config.toml
experts_per_token = 2
init_std_qkv = 0.0273
init_std_up = 0.0273
lr = 0.00393
warmup_steps = 50
seq_len = 1024
Below are experts of layer 5 (counted from 0) of a mixture-of-experts language model. Rows are named router (the router's row for the expert) and show model dimensions 0-55. Each number is 50 + 10 x the weight over its row's rms, rounded and kept within 0 to 99.
After each expert's rows: "mostly gets" lists some tokens that are sent to it at least half of the time; "comes before" lists some tokens at least twice as common just after its tokens as in all text. This comes from a sample of Wikipedia text that the model never trained on. Tokens count by the router's weight.

# expert 11
router:57 46 44 58 55 50 67 42 56 49 55 54 34 52 60 58 59 35 40 50 48 61 44 33 51 48 43 42 41 67 70 46 50 50 34 57 41 53 34 58 36 59 48 55 59 43 71 45 50 51 61 51 42 41 63 41
mostly gets: " of", " the", " to", " for", " The", " his"
comes before: " the", " ", " a", " first", " re", " f"

# expert 8
router:32 38 54 45 53 48 41 71 54 49 57 48 75 27 54 32 55 48 53 50 34 59 70 42 43 41 51 40 66 60 46 52 49 54 44 48 48 52 57 58 73 53 26 52 62 49 35 45 47 57 46 43 49 39 46 38
mostly gets: "A", "S", "N", "F", "D", "C"
comes before: " |", "A", "S", ")", "C", "R"

# expert 22
router:40 68 40 60 44 58 63 41 62 61 55 42 60 57 52 45 49 46 48 50 44 48 34 46 39 48 30 59 29 39 60 64 60 48 58 46 50 39 55 33 52 64 66 51 54 44 44 41 64 50 49 54 44 62 46 50
mostly gets: "ment", "ation", "tion", "age", "ion", "ition"
comes before: " of", " to", " in", ",", ".", " by"

# expert 3
router:30 44 48 34 48 47 48 43 34 49 63 51 52 55 51 41 43 33 54 49 29 64 75 78 56 51 54 42 64 54 45 57 33 44 43 50 46 50 45 54 41 42 40 52 35 62 68 47 51 55 51 55 47 49 49 56
mostly gets: "o", "la", ".", "ta", ").", " bo"
comes before: "\n", " The", " He", " In", "und", "=="

# expert 23
router:42 62 59 43 52 60 44 56 40 41 57 58 38 52 48 58 74 49 45 52 51 37 47 47 67 37 41 46 31 46 50 37 61 39 42 57 56 41 58 44 43 54 51 51 47 49 51 45 41 32 57 31 67 31 50 59
mostly gets: "d", " form", " end", " sign", "duc", "form"
comes before: "ed", "ing", "ation", "ion", "ive", "ence"

# expert 14
router:57 56 54 60 46 75 60 49 39 47 49 43 59 54 50 45 62 54 58 49 47 45 39 50 49 45 47 42 52 52 64 46 40 55 38 49 49 45 33 49 45 52 62 36 61 42 44 60 52 56 59 56 44 35 68 72
mostly gets: " |", "|", ";", ");", "---|---|---|---|", "|---|---|"
comes before: "\n", " ", "|", " 1", " 0", " 2"

# expert 6
router:55 68 21 48 61 55 68 43 39 43 40 38 46 62 49 33 49 47 48 50 61 55 45 48 36 55 59 65 44 41 44 48 43 55 62 50 38 58 31 56 57 38 68 46 70 61 52 57 43 65 65 19 46 32 48 37
mostly gets: "man", "ive", " con", "mon", "able", "ten"
comes before: "d", "s", "t", "der", "ner", "r"

# expert 15
router:48 35 57 44 28 46 52 54 42 41 45 49 38 52 51 55 41 54 47 40 40 59 41 52 64 38 55 48 49 58 55 36 53 43 27 55 49 56 56 59 54 52 52 52 50 49 59 45 43 53 62 42 43 55 46 51
mostly gets: "==", "l", "r", "ol", " R", " L"
comes before: "\n", "ish", "-", "ation", "ong", "um"

# expert 5
router:49 53 29 56 46 45 43 49 41 52 48 39 49 54 53 64 21 54 54 58 38 56 51 59 45 48 43 52 33 55 67 41 58 53 56 56 60 49 33 53 42 40 36 62 60 47 33 60 45 40 69 57 48 47 44 52
mostly gets: ",", " is", " and", " was", " that", " it"
comes before: " the", " ", " a", " he", " and", " re"